From a checkpoint of a small mixture-of-experts model trained on Wikipedia.
Size: 10 layers, width 128, vocabulary 5493, 14.4M parameters.
Experts: 96 experts in each of 5 layers, 64 squared ReGLU neurons an expert, 4 picks a token, a softmax router.
Training: 568M tokens, 3839 steps.
Below are experts of layer 4 (counted from 0) of a mixture-of-experts language model. Rows are named router (the router's row for the expert), gate (a neuron's input weights, with its number), up (a neuron's input weights, with its number) and show model dimensions 0-127. Each number is 128 + 24 x the weight over its row's rms, rounded and kept within 0 to 255. Numbers have three digits each.
After each expert's rows: "gets" lists some tokens that make up at least twice as much of what it gets as of all text; "mostly gets" lists some tokens that are sent to it at least half of the time. This comes from a sample of Wikipedia text that the model never trained on. Tokens count by the router's weight.

# expert 18
router:113129116182128113112160134107106150122123114138078142127174142156131150109116124096089165114096126109093104106115095089120106134132118113089137109104102128151136105143107152118143126121168122172155103099088153134161158085128114133092160134124160161126122129087159114077157135141145139141184144116123151089105125114094136141116163158171120122128098160132176119133121127130083154129114
gate2:167153112113138116155135121139145125138125094142110133128161137138105126204164098111157114166147115149144117121107154122127106133104130146166147129147122141115164149114107104126152177095125122140103122145171163121152167106155098172128138114145141110090162160119094122155157161074126132157110133147085119163117137129146142110174100098130086116104107095167103137134121177136150152137136
up2:159145155111146120143129134144153146160116123152110146130140138129119109209151093119143132169137115129145102109110158135115123123109134140154147132125136123099149137122123122132143159101136128155101107152170172119166165106180107162126135096163163120070160164118078155122160173087148165139106137144094110153127122107128142120151109136141079121121098101167131138125124170132178132136138
gate3:126154182147177092150138143139110151078157160147182151102128095101095133125119119126125171144113164133120136084140155108113112166128101166090144130153169121132148122124154163105117151123129135155115138139097158121154107160128140132119144147144138150149102138141098139084125165172151148135155168094116129135124155140142140102091130122146154129121120114116160119130109107170125146195093
up3:165074178148103097150098157098164166083155143159119128114137134121149090119119136121141166089092121129132160093143166128093124162142129158115113121140139124088132128114128126116136130112138153111122156146095089139126145142146161133136137128143130129110156114118123100090130155145173122195135164101124119118171126166138136117098127130138189121120130094106167129112151125189106114143134
gate4:105092136145163072117132125111080111128127112086125160109167135132123118116147135122118169150096130176134074150143179145112135134172137102138160153149114119092107120116088147132110124145120102132145123134155152161158133074110124137121125133129122169132147113122158094139137154095130065173129162144094137109151162134113087161095159122152136146084151126162143117146120133139146141116130
up4:132138091172093139122128121137168146126098123127143100105103110090131129133109145115124140131119147160115138148152141183145126123129115157112092148166136113109137090107136103146057077175173132141105114118138181133097115145098172114140121092130145153112120125082106151092134111127116154159145158131108114133133141161164116099102117115132134105097106150141133162057101112138103110117121
gate5:110092152139129099127138124090131132084115169152098134145147111135132133129104080118124121120109126115134079093146143163135113152109121133099157154125134119140073132150082150122132109117140114132208132118110151123142170127156096141106135161119100143127137120163125134108140106151122132155160155099192117134134121103080095104117098106135151058156095106117125120111095126118084131146145
up5:171137106119122151148142170126167106156074096107185120093135100137146146111124186148127143111146141139123126111123143152073164080135132102123115141132155125122152165120185106145128122129119166128084136102161118120114134127129116143126109086144131113157105127132113085094102136124100135098107125146092133111125153075133161142138115144122123132136131106037130122131125139128127168136137
gate6:117135154125119091161143095122100154137149104166106108141124121100106128108108101117103154120187138086118139160097154124162117133106161139116129117178127151187087092132159158128084139132126103137095135145146142129114110096135117152180156101104120121157110138149131145123135130104109144130132172106133110109146117094182108144139121085124151143143175143132103106139128184090139105147155
up6:130111158106102102112144092119097148085130156114105088135085143141125139153102106138123152136137117121138126171095128125137136145118171080142136145104080093124144103068130156157141094149163126141101156131144131111110111158139122143124127107123115103135146133170137146133153090138075101121149138158134144171164119104155117111128145069130147170133169137143112099158147089122113156109174
gate7:136126083130153123112135146093143146135144113087120105113167144133127163122144126098128122133118122113160068101074096111144137130133128091138109133142135139165139162156097116148135150094104122148117133118175085117155168136071108128086127106086126118146128142132140107158147180106122142162181153164132130159118149138110147138137125145117103099152105145136134150183128128127124162105190
up7:084128162102096155143130096144070113083123145132132155115108126113120134073076128112150151131111171151094130133185130134121116164148106131133181121103141102113118118098116128145109106148148122122145150131086186124135110145149148109162119122140126128118128067136167147103163106180107128104115104111132148123171142149116101130137145114115152179131135139145124129111130089147107111140090
gate8:110145130153109129166079071158160147100126142099139111170151113158126132092150099137073158117099137125094151141098146114151092118129097122163127103094117134123108128139135145121125147127145149087163158112108137127090105113116151155142117115130135134104173079130146170117118153163141168114147116165126155152138114144128114139117180180145160147106113114080152123157154154116110129135104
up8:117106147116089143167109123114141126125133173174115127176163116130117111168089134099100149092118148133151138129116143125171119117105106168129103103094120141138098107102133135113122130060124101158141156109136149157079110116131210147157142127136152179109144115105119147095148133124161165136128163146120154122135110111128132134150143106136143173103105182108152141133138143111122104121143
gate9:117139119120151104117151142090103149102154117167141141134150136106124124104140136126115136143093181129117140113103074113111114146090150074120171112107197120131106148113135138108143141160129126147171110170101166110128116130199097147144128108132138098126144168132144123077109111137120139132103125141159101116149157112110097135095110160121143171147145146127161159179114140151117104156112
up9:103110116153149125108093135125130094132114114130084091119131149124097106149154150194119166133150123172103097081076073145119128134137154179129099148087140134102122120168146122140160144143161124110086115147112143158149143118152156143145142104123102168105100148171171139140139147132112136151161124128111114123139116121151149120140122147098125137143181146131169141118125148154135140073113
gets: "ar", "er", "le", "y", "en", "in"
mostly gets: "ution", "ounter", "ness", "ession", " cre", "ule"

# expert 19
router:099098128098145115095131096117128114096115103102185137177110134176101132124129173123134108148118142123092097164102150117135137099140168116155123143135144119133148143164105075125168098157141146169104145115137121163110114114137128091079099095155108096145169130155097075126128142159102100158112102189122152136104134113093131113079130125131142137137127154115127113131105123125152131127117
gate1:111114136098125188184112127158122135127190140123131120149132103146163137115133101125151100129166133142122126121140126126126116113147087084124101079131148128098128119144107126157125116130125137130108179105103095135127088140133162117090109160144113140121151113130129127144151113117144121197092165111109134134156164093122120116140142195079153139174127134139143139129108188115161149134149
up1:114099162114119185182122136167115169116178165128123102157126091122148114140136090122149115127157154155137125127125146112111110126158098122114097069124145126117141117146118090162114115118104138139115165104114114138128080141120147113105111148144141140128116144133119105151169119103157094162112151130090116149184178095151128119120147174133132141183154133147154155128103157115158146157127
gate2:164131172141111111125170108115119128110117099124123053132130088177124113183151166096144154126135162108131130143094144156161115114107152116170135124105138122146152106105141127147149080138119136128119116111147180175120142118088100126104120132166128145118108124095109135090165166156115125105126128138126130133085152134101100108106123103146113097099149119137110173135108128075119122165118
up2:143151126143125113101176094077132141135129095141097050118115067173138127180117105121149135108156141086195140143091117139152129124148140129148135119091131128127151122150127087170148096107119125106160114115154120156128149111104124136131100128157160140119135149104127151098152172151111125114120131104093123118100146162132094104154123153158119101102150117121095150142126143132124115170132
gate3:100084109174115104138133122144145104178118129122142113138053143098093089141088140119142132088092144108142116140083114151130128116104126121138179134132171109118147177136156072117151147128140111118113134125096127121110117079119156114125150115130137111148143128121084163131114142096126137185142143142093109141134151081114121130123120142120145148106160106127147129100089163085118134108159
up3:124105119112075163096152162137105125107128118112143146103174110117146131093134106146106129163148123127165114105116135147112161119145112146116070131165102146123093103154088156092147138108124132115126145130134127146164070164134098135123180128102121102104110117134107119121153127129125114102146076134140143134134124126122130172069123141107117178145080158110121087139103127138078151168125
gate4:160118107102155069163128128117108085124138105159149161116157167113116126121101131116086108119129103113110142146103115111145199198142126097141159153148130144140115143131159129135139118095143099107152147125147104148132146107136116139133153132114107097115145143116094120119077136139132142130114122110176116162116102161136117155131059113070103144124132106154095092098133128139160104112113
up4:141128127087168074161138135126088114123138089148125188107142162124124131125098132113090101128121132123118158148122122100146168191143132104120161153157129133117101146133167147158137099119171105122154159132131095147123145108129141141141113145119123115122147127120090141125099151138140118136130117096189137137109083174139116154156070130070107137122147113160105083096132123158137115112114
gate5:124158115148142122092143143111114123133142132114056118117093118129091119137162113130104145170126164104123128151108175143092095118145159133145130149131092122072105126137123112145186114155162114136072122110139165114141139132108148131147140147147144143140115145113113067142133181108084113133194111130139130137101125138140125126091145125130145147126164122117108149157091085146085109141107
up5:122105144109117126132085112163116109119098105119198161145168133129125148102109156118137120082152097115117131107155125130160151102123129120123146130137141124172156130122118143119088127123117154128148160161139089143131144104132102109121134098118094132122153098177151180106138057161153144119072154133159147158162142116131128132154126139122127130139079132154156081132158152094169151122130
gate6:107071131141125128151154110133144120130146123123159109139107114150153102157086159152085105115128139175142107133129200109122129117128165085136137127109085120136143141148136153127107120143095117145085128130148117119174147173143123114099129116139084132107145134137153146113175085152106097084121105112142138123164122111137127137116114131103112139139177109100125106175133063103164152097111
up6:127178120141163119103110143115087162117101124128079139106130126097110166116160083108165133159115155092112139137115102118145119118133091171137120121139165135159101117134105077149144160101151167135135118133120155164118104098086117164142136155120142145155129131116099120170110197129165135146129118147083162133129125144138148112138162122150126117116090122135111143092099171133099112165124
gate7:108122125120112147147166125120157171084121132122140155150102106138171147144098116185166139133095138106120129132134128097126147155091129142100112148119146115137107099130142158146135098172143090163167133109163151161143108138158164099136127149139126150127118090061123108116157129140130102161134094156081123100145124105088160096122134111143122122151151095157143169173153102128151161131129
up7:097111125110133157143169124111150159094136113126139152147104124152165151144085115185170141152102131105104134147148124096124135143091129133115112148123147112121112108128134163162129092181159105165163140108160137176123106117150155100142124159140104152141115092072124112119161141133158120181139106125104137071138119101097147107114140103148136140151138103163155158167140111132151165122133
gate8:144156118121107103099121110143159117129116132136113162173095082128144165086148125162131109115166104161148114120142168114154133114150122110104129132120119131092119131127105170115130138143115122126144090114165099072116143116170140089098118128121127145093081083090120111096092111126137106119111113122134123154111145097080131147093173117136130149162160149101159110124089165134132093128179
up8:096092168146148107142120135100112113130103098104148174118189119140126105132110135167088105105136126111138161155154135134103129141079114127175118176130146133144124144111159088118110141139115168124127130123104135176130160151139109145136126129127175152132119130121098100121135136144130154127137143135118140109102142098130116104125118110166175137088063084085122150160125100118135057123142
gets: ".", ";", ").", "\".", "ay", "age"
mostly gets: "\".", ".\"", " Commission", " Press", " Command", "load"

# expert 58
router:098090168162135113110146130134096136158068084167119154130121122113111078130159106132112151129100176097163119149101126118099129098178120134103146089108159098108110137109164133134149129122089144111116097094143108127158119142125131111125132099118125135136150112165113133132151139104112121111150131149144176179143140134129140129122072108138148142138132126148064198132141107134121116154114
gate0:154157143126086119107164115112096156163135138121142163177182128105149118120105075124161136139129142124135113144107117150137141149146148139125106132091137113103129124130147125106123157120112083192099122104163105150094090119161088139129108142138111137152117164149134151090144098133060101143117112111100138100134088110124122131088127122081144155117118195132115141116123129124102116134162
up0:135155103154102162095130136157157119133145145133101137141110112090179164105098144117163109114151128106070094137151123144117134165133127163110098103150134135124160137165146148117121121115168099102112138154102144159146101114114108118157115113151141156147097169157166154131106139068134117130115106146098143101122155143104138138138149131094159165140133098149183127133174151165102121089128
gate1:102133143090179125135118139117107142126101132128113150111133133114160107098145112177095140164123124109125161143092105125167125166120156087143144139110146118104160137109123140171143150163130169123120152153108100082111153124137119138115103122149107159064180105110103100161138131147169138128142130114153179162157114077106130101141087111099127155136098124131129093125158113150159118143111
up1:148157130164083139119133139150150121167131142122159102132129125120105143148121140101146102103136125126141123124156155148100118110132108172109132115157117141157085117132138113068106129095107108105129097099109157142129098161110146102145164135116112099175074134132170156105101139069107134123119131158089082084112136169169091145111169139154124099120152131123136146130112133086097153106146
gate2:165094139133132124154140116143097149126093150155104141091125124155172154159140137147130148162088140109139161104107161124139104124118120099111139149187118145111103086109142152159131149150106143145137121152115157133122133116111153160155125104165135086096194126102109184162135145124118133098129153132122098126182124092134140101148134123111172126098119088134174151149170110129123132155150
up2:148081135155123135135152113147110164113101142154097138123124145168143141146133141121159147160091115123135165091117179117135109118137099089111116157171118142112082070116147161148124143142098162148137112149127140156128127111114154149180139112170121087115180113114118149150116130129112134107118144132120081112178135087133147122181130117121154134091097115119167162141152110122115123162163
gate3:146120145117135167140109099127160089147136132112085120129084123113136146118151112195154163134138159106133127125126111103109128156093166109104121078115111126095116151101106115139097143142094095104114132082129142118080116124089132139123130108098122161096138127093133121118132111109098100178134119126145139143105131129131136117102131152133135129125139116134161092169179116133096188058161
up3:132125153143135160142124108124143095144122133111107116107098107106126142137145093200152158133150164103139137122122112082101114167094165118113126088119123129112127147099107103140094145140098080111122120099135154119051109132096134144111120126115129163104117150097141126102138133104110110162145106102146135131116121126112144108118149153113140134122133124138142090166179122098082186069164
gate4:145132074157117136110143140136162126151110127145130104101080090162084128133127161146157151089128113105099124066139109122128129124107109130153091164128121132122097105134103143150143163139158110092174124192123156124132155168108117110151177124115100120099154117133117091135102121173164135121159148120158126152179137145132161096131115167134129121119115099099107130152127154098146131117148
up4:127116168100145127159117108128113125100148136116138153150185158115159134122122097095105100160125112142148131195137153134127144134137149130109165086137134130128163140130151133089088108120082141165080144079123102142132103092161128137109080138130154126137091124118141168114144129089109114129099105149112128095080117117127096160123132081142125132139136153175167119094145102154116130142099
gate5:120091112174141073153148120106111126119108122173135127155169171116147085171120110122169139115142140115144125110127119141080162143097118105104115091144131127165119147105154130151122160145104158119162120133155122130152114100195101114111144112064170087164152134146115120100106120119102135149093135098135125139108124133103137155133095105165105112115145114139129144077137145148158132118108
up5:147159157128102160098122137136141111128131125083102126118100109147102137080132125146086135152098134125121148165122140136167108106147111142158153172063140133131165092128133142087149104100149109145090131114110137119142137147063128130174119141157094165111079146139150128157143149126098118090159114165128130107146172109157108117140147133101148133145106158106113145187127119107104126149145
gate6:121124051133157135082108169149112110110112138092154132148114072124135105148114089161108132115166115125142091135143096070118103109115095152142102122108130151155142132139117131107116151165123116113138142171179136150131108119119120132166117155097139176122115160161107112130121103102174148097152121119115145112121115167116136140086109096163128138159123143119136102131100078114113146144111
up6:106110039115166126101109153155124115127122122098137129156129073124133100157115088162095143115158136121135106146121105092140110094124081155146111113097131133138154144132120121129139148165143135109106136164163132146136121109099102135169119143114145192123137161157111107151117070117168139089141131110095150119123105172112124128092110094148120140146127135096135102140107091117104133149111
gate7:173137145144113120133081092143112131117118103164089141124086131133137156130130124105109108138112181105141100083122113149118140094104144093099141128163113133104094147133115103148120155155098119124113107111128128099100070115125154125122135087122141136121184129128116134168160140114088108120158100129117166116130092171157128134077110159148142103170132135124123071127157130120087131105085
up7:130139146186120110116074128150127136114141132160094138121107135138128144126143135156152128132156162133120157055125121158109100110087161085145178190152110135114124122116110093143183137145110149135120111130120155130095089113113133136137146123138132151109128101143127110091142128119116111183158139117100142129145159130166157118092131144108138135110120115073115099112175128090078113140139
gets: ":", " |", " d", " f", ",", " p"
mostly gets: " d", " After", " repl", " decided", "-d", " f"

# expert 34
router:139106116157143129117124155143079127122113097107090138155110151109142156087174137150129155120095146106081135117164148107123092131110112111161100144126132145101113092164146133100152146164159146141146101145162168101146114096079110142119156145136122147134149076084109138131116152141105140152137117143160120156147139174168099140095115165134121166085132098120143148136089123091148141115123
gate0:125157153127124096192116146115120113136121149142097107132121111137135146140131108150087140147115148089157095077140153113109131108131087135111184125151097130138087130141136122133127102122152108161109132107180160108145112102138112155104143130123097164120130148115133140147120169114145147142100137132124150151118138094160126134174092114085092110121159088140133153142109175138096147209113
up0:112171118152131089124149142144144135090134157158133114104149116144128152132109118158126128114104142117145088110094091083102109117124091123119170100181113139148088136144118124134153144098124106118092116133147129163167140102169103160115141135123098144147135152146184120140124198103158135144142163139140096156128132127112147128161133127135135093142173148154094107131144188105088114103105
gate1:118138144132094100129104186131114149137130163099163134093078116115094098155157135113137128158141150119105083113136132129152140115113149147148151157115135111126149117130132119145138160148120140174118088184131157104126160130131119076116161106139141101144124093140104140129073106168130142137095116127134173130150188118118091135113071114144080105165097128135123134154116123114116159122098
up1:112112127147116111134110132151138153125155146118114127099123107140170119182161096146082161204108128145101139096108123105176079134122139114156162091094119143114144098156105136151148166119126149113144146118112149103103157104130149104090132150123131131138117127101121107137135102145161125159144108117139099140148118148127089122143131128150079129202120163136123178170123118093122134149101
gate2:158158112141146115141103128122106139140118133128146130122102140153096097135121141105151059107122125129148145147113140129118126140171110148139115153096103186109145134133084168152099145143140115139180165132099145142095086159097154148190146116107147101085157134163093152152104091098098102104154123110125155100116126161112113135166102123104133118129165119170131136155110143152106152138112
up2:106088143100110130108163137135152120128139136136117111131149110115144150130127095150100175163149147143126103115136113143130142139100124118111141109178146093150103137127173081121134101097109118119077105114161096133162174112174105119123115132128108143159097127106172105091152173157157140160116151149113100167151132091138152114093147122144118126128091130094099142096178106115151083126155
gate3:087177137169134155131106100129140067132122125145137144133134145103124114090154147091164145093106157096138174171148169156169138151082156066119122134110138146142118114141157142153140103141104104127132117132109114160110139101108121138104152178158177125167113082138119115120082120125131152135148127126121147145136131175140118121130093136137125149160087153119153145142142129120137148091125
up3:106186103125103144106142123121153141115136164123152125140134119156131143127132131124102148168119142128123081089113124135109100134144142063129156102186150115141111108131146140122111144115150108127128104055129169159107126097121100105120130098122106119121163108077138137077143118109126130149141152160128079128149135117143117134159177122148133134131166158143163059136113100132144167105117
gate4:139099133085147121177128166166145140138110132187125122109122125093124091179111122133098128121126141140133124084112088142119112139115073161125124136115127154130085121107184112109146145130116141141146117112170130099134140106113094120171160140137106151140135161087135145098118142093132094164148198122108111167123140127137149114109111151139119157068124141123129136105151137127117138181145
up4:144128108102087093090161139124133120126083176114118111146099156095095140112137133084142139112140144157110194160144086115135136099157150095133125122106149109143124123123153140147109160104144135148105107120115125129113125128121129121135148104106152126159127131174102155128133144136130180080140065115123132103129111136154125134136080108148091120150103109096083139139133100162167114067112
gate5:140121124089154116116141064087100165107108131102123101136080142119167130127107067126141123162130119151128129131137145159114112149117146112132123120118142199112072144166154132128118133106130130122161128108181162144109123098131192122142129074146116106127160112095093148121081106105103156155190140112139149126121124126110141129139122138130087124131129125139163124119129097151126133152138
up5:113139112142097132129128199174154100151143112154132148126178128134072132124133164146123121098124130104129139131119104097124133106144123143118145136141104059134167118102068122125117130150137120144095136138091095114138115145131067158123142172085123151133117131165166107143190170153147106114083110142111116140145127127153131142116138119133161134125127126108085129150153159108130118089123
gate6:153173117097128110113148160172129117093125120121167150136165110118124135129153132102167090092134148129101153148187095112125093117117122098125135126145081130122102126156130116129096172128143145126103145146152096158143070097155098090122186125135153137110118128132107120165124094165127155138121131199147126158073137152155129114107109138133122106114138108135116140132125111103135145083121
up6:153160112155133120118098137069111177129134138172080145140100110146118104112135150153106114167106140086130103112089129161136111138139117099096130099155144114133131147096092148132177105101126146154123125112146138132151166145136137093117119107126113128133162099117131136106115139134157141141157115109138126134204137099149110158153123181103148138115093089183127091124083161126140136143114
gate7:151187142145100134121129094121147071124168149140104157131139135157137155108133124178122112130151160143139096158123082124132106090138091142150142122167107125120117134140120146123138146089127145137126122181173136098133126146123127162143123107059139145105117132111139099146124179129118116137116108173103133150107094147147142143155133108117138155090154085159135154124109145159173159084121
up7:122084102103128121144156151130113119127086110089122138147122131085114138131092109064108144152123120110120145116137157118114140153139139148075131102126125119172153130175141149141131139137162148130116140082149128146139144110171110096098141136133104139145134113176146148149136102130119140141134125112175125119133134125109121121117108168135079090193099162081137120136142079135055103119118
gets: "s", "is", "at", "as", "es", "h"
mostly gets: " cut", " Bat", " deep", "ums", "resh", " hand"

# expert 51
router:085151086159140093109172120162129151103120101137151134125163081083143136175142092169140106137127120131097099143142103090131102122091126166137150148109146124176140163093126143095131112133142152124132094111117098112123120117123119126128120121110122127111111145117157165136150127095091085136135135109106130094110164099150193126167142110101155144104156151147118164149102126117134119179121
gate2:102138135155121117098111108122185147121150108120105131112157099112154142151108133135128109115090131123124109160127132093151156113139129169111158139080146120156096174125132146135151086145105103105113107102147125127103151153132103151144118111115134129149140174140124086172141137132106119074154139111094156146099139094087150118104141099183138116142133077100071135142090110112158103163110
up2:129097133126098133136154152133116142133197127130099105102083149135139124143145140104130101078118097145130115149130144133158129112154109144149159164131100116163103108121105082173126108143148138128079145162088092114135158147135167139090138123182126179139115128109184106116117168139138120088131101116087107133135123140165148137144159104114129133093146109164106152132129145089121103151133
gate3:120150120172147093125098112133133051179168128149161120132102126107157089139087161132118140103154124129143116126115112090136143155126138077147145163106118152116125130118135137141122130072115131131126163169112104119139086141111140125110153104081125139072177142136096092105144070182139142133117124132145126149152148134150108101131139129105105128098134109138144120136109145098134129110168
up3:129091134099141163112153178132125199110096134109084106103111121145096176112196110133127127128128127156109133138125142162087119095130116171110132098142133102125110110134140113094135134173139102108140096077112141133138170117145104142154119148148131086188092124108163154148104176083124127142129129144140127120117120122115150160128124144125134093134128131107129150124168135158144142136090
gate4:087082110150100128110154117159101145137127120075105122128120127103119169145142139137094153096139104128129146116098122145139139126161115143115150128169116185155127086196115149107141154130139081141114098109136130118189169082140096165147145159126156145105127106114147131108101158132128137119152143142121138158136151112116161107127120134111130112112109091128194155145131152148102088131104
up4:086073101148111151114155115154095133128150121085125128124097134109122185149120119137084137092150104130137147125088121131134150120178149138107169135142135183165111092188122141097133136088147074135142109117139106136181152092131105154154130133126137132102156117103154120128095160127142146111125133133142147152140132122117165105122121122112117125102115098108179160115123131124091080150111
gate5:132168121126118161155105118137136120117128101099134109084086115113162119089171139149126180078153121163112138089139105130161155098116101107176153170133174141126150133140137148155125137169099132122156125158086121107135170107126125110123118164118152127117148113143110089099139090172132103117124135153123134110129163101131136123156130132114132167070136114148117154135128066086124138125128
up5:111131133157119082104142119119116121157107146141111191191175132157125142180114115078103110149145118083151113161107132100068139117165139128112058126156091128152093148114149099091137112104135147119108108122156122116096120133111114143152139133134102161132147135078119155117137145081142171123151126114105114126102112142133134131145114105128092139139115164121121105128117154169133137135139
gate6:147136079154118119146128179126148141189092127114112118096139110109154181105106147180122143141144158134143163080133115119109102121108126161121137128109083143093128125129087152097125110118107158127132117120098119143172149144119118121183144111106153156092170135121156130075142173129151106134163147120130117147150140129142149147105133172095139117116144148103093116148146139161131137118170
up6:100113165104133135087166094136092108063132141125156139172103128149096097151143109075138129130137103125102102171117124131117133118165112093135109126164171115167111115113172110116138137146129089121130093117164117115104126119109101135099147150177129128154083125109078131137116082119092153104097131145135134116099131097121112119157122091132131116135103131140163133107104129081134118150090
gate7:129107103193127090158159123120124126170095134136106144092177100100095111106135139107126166122095126162114101108114113132132119106106106110124095099172133111138107113110148143109161186138069120135152107155112158083117121145103130167118122114126138157136115123176094149121147109167126109101174168116115152124174115103160131127119133134142141137120127099095143117123134142157140160153161
up7:153088131164136088119155120165121130150087109140093134104107125103116099108147147084111142119108109138127112090107112126132107133131109119129135109156151135122087095119144100094126158120113116124140124146093170087097108165108139128158132105147139090190104115153113147090131147167117099129162165123140130117151138129191137121123158148167114128089093099104168111105150137166178142121116
gate8:125137134109164142168099152128128146100144173067131091092108127128166153147147144156126128116122102137128130125141177148125147161135137138148113170164146124076129103142114126173157139129112121132145152099123120149108162125103150105119127132126106117058170117134077134144116155119156129159140115117113088103114159136112093115126109105113136100094152078178151134165141105148144147153106
up8:152129121161091105087149101126136095168101084182127161151127123126101103109104110103122124153128149111134119129110068116117109112103135095104145085101107131163124146105137118090100104122156119094126103147145129093141094152150130172153129107151144114180101126120161132115126117155088115089114149140131163169149109131132141148119134158147121153146113170074090110111136166111120111114145
gate9:083118121088128152094129168144153155154121137168122122106147154111101167164098120127104107128160107131109149123147124103137089119081133144105124147148149159118145120137144119120107126133141068141115134097124175135121136086122127223151155141150148162131120153086119156131124113104157152162079138106105127114140136132155099143167133101132119105140119095125180120128145133157149124102111
up9:075119123092120146119126141165147163138142152182153118120148144104128154158102134126112109110157128158105135147145128110123100128095123153110135153137137153114136119136156139114113105123122073131121129095114153117107167082105142202144143142150142172126135166107129161125120089111176152144061143105100131107110139127149088150162137073129123118127122108138159125103156128160173116123118
gets: ":", " of", " by", " |", " as", "."
mostly gets: " :", " MPC", " Per", " featuring", " Rep", " Cons"

# expert 35
router:109142105180094109137169110151105145086106120114093114131125150118140149105146165131121151131115146142108126147160154097180112134092112110117164157095096122139150109170157103117094133138147145109119084141104116118134152111115138105111102112105126177131109126086173113151158097162131085141112091133173109107104115181149088097136117134122158113125136137176162162148146140127135138123111
gate0:117122157128134113136128163170112139130140086084103118124118129142142126148129131142132121148120108084148148148134141136128116105111129136144073147137117124069096117183111140116129125147155119127144109105101084117108090106105131126131118147068153158144183063083117155117143168137094146159143100109123110105118123181118112124130135098133128121089147109101115101106149123158143141197120
up0:121153154127148147138121111139135126093137146087139114114112130090102137091140144111100160082136132149081087097132098117131148106124151113145159119167134138189163105138143132133103165116100102140110151143130151136128172161106133115142128149134152131149102133197132164122109084155141133063127098147108133134150164119129115194141132124103130104153135126156170160147149142102111151110140
gate1:116158118140074138161113081157119164105094136075132115125126130124164170121137130161160122145102136146164128138157145116101111164135127120149150149171181114077164090094154122084127185117112122098141124126117122155097122169155129106117106099104135125105149117148101111142138134128110127096162100077141155150132130141117118147155147106153154128132115081148139131140130158129155166134137
up1:129123091124142109110121169099112114131123087181116166146132128112082133131147135092124151111124107157101161132129105125193138116108147141122126129094123132199099166146100139133117099133176121166132115142128132117168111086125107141131151137121145196155128167129175154121138118114155122128061154154137116104113123110126136132102090142115126138130126148094127136134113105079089117110127
gate2:137135101114145151164154121125116108108160129138144128122100131125161112126129070089116147188115151137134115130096119121144075104159149081122123121147149141117101109099106122175129164131133073090130093106116158138181156094132140130122118127129163153136079141093189126192141121131130112145120128102141137149108133110177117108137156128140092113095142147122134127156108152130088131111126
up2:110108133137131148111095138138124121145106110131069132154166105143136113135155122143097135135124095164094112140091072113113116137137178088159122095160109161120078146179094137149103119100144125169132122107125118125152165152120157132097082109144117115128157140114144100099173120152170105123151109138136136112137091101103146130081166112138108133134136115132092154153114097176109156131123
gate3:126129140128112118091151125162160154070155154112103127126107122104134157122116095111123111179156110153105154175130158127148164120104125141097145145077135096157132149084130133112115153115122164122118136156090113142150160122127107111148101108121111153156142127156177105133130146149108204123152111092156102152115144141129116168138126105152142145137134169162154147107156095153153155102107
up3:151155116110115151159122124154131099121158175081112151129092085178145144133121130145158151184125101130095120122107166135161129155162109133117115114091110132136107153170129109135179119140157114131133156098145137108093170131109118118127095117107078144172149138118184129163153121105097142164113129126091117162101165145153134119119131175117144090103127110119166113122106116120115140126142
gate4:150131114105131099163130115135109115138147072094104128104109135104134113126122144136136127118132092194129166104126091130100139123109143168080128132124126149118124089146141126114132130129142127125105121127120142092148101128141135122097164123089154144099110092107093152105143122089136107179113131081109047130088107173095139125150125097159117169108161152097127111127158099129156160127105
up4:147111122124119143104133153120133165130095185148133130142118124125118185104123138144174161124111178125145088160135135125142136145133132127178143130142155120112170137128122110109161138120101148130136085120104116157152140153140138103170108134140144129147138114111160099142128147167088132105127103092151192093184161098144105159082133154076127105144117111122145137144109174168130108115123
gate5:148114152147122130146107101145138104127111168167128101109153099118144146149123118126139160184118100131165119160125152132121146124115138157049122156095136116153143134127133137148138082100117083161122116131089144097170155144158108118123140148093164135139112143161093158146133131141093182123168136126119140114149119100116159132115120090147126119115131135143157156105122075161135186142092
up5:124120184149139150127148133109153110110117169135157081127136129130140149150126107133094149150113130103115112164124171144157136120113126155078091150086126093132135143108125111143137085128121084143101124106125134092176170117133105131137115136067133105127117146147091177124125142114140175077122137163094124111156150069135140126144120118119145123134125143162170147124143077150091144132107
gate6:150161162174131083129157109112129135134123117136111138161119108140101093103129134117169150150136134100118120141110136105134132143139071133110102063120123123133137165089133133085130130068145099122092115161098131119105107114122091127180097129116116112153093150099130110154131117088126099132069143111144132133097109118161145135154108189130127149159135146145134105123076173128137118128143
up6:126126086117113129126103138133132133125120131119144137114127174131137184157127141107113112180135162105088148119143128143121128145135139107160165174114084117144144081096094117122125141170107153126120132094147117165135167113146156135135148110099154150107132081159135138081135123156174158095158108136125108145096131129137100157162166073098155145096117125104166139147160116092117141108093
gate7:124093137135127144119140176105101110117160154135191136120183143125140139145109112169115138103076116163115096150116155140131149143091144100116172121146097133160175137112154117112154140159107142164128129128117091114124105152139134118114155146117162147113071086134146117131134122064147115108117136093128139147117128129101128163152134107067127120151146139121153094149128140101115142170090
up7:174164147126116125101132105121090131128112101126136127130119145164167142130128135179152115167084146105153122137128134106090110147131100085133094120127134124114110148145103139118088126148155185139069149135127152127130111137128111147116119100121086103137171120100161162138104148155145123126093112172143154135182146124160088128085146152140156113096150114129145145151140079160146104173130
gets: " by", " with", " and", " on", " after", " at"
mostly gets: " after", " near", " under", " wh", " along", " bus"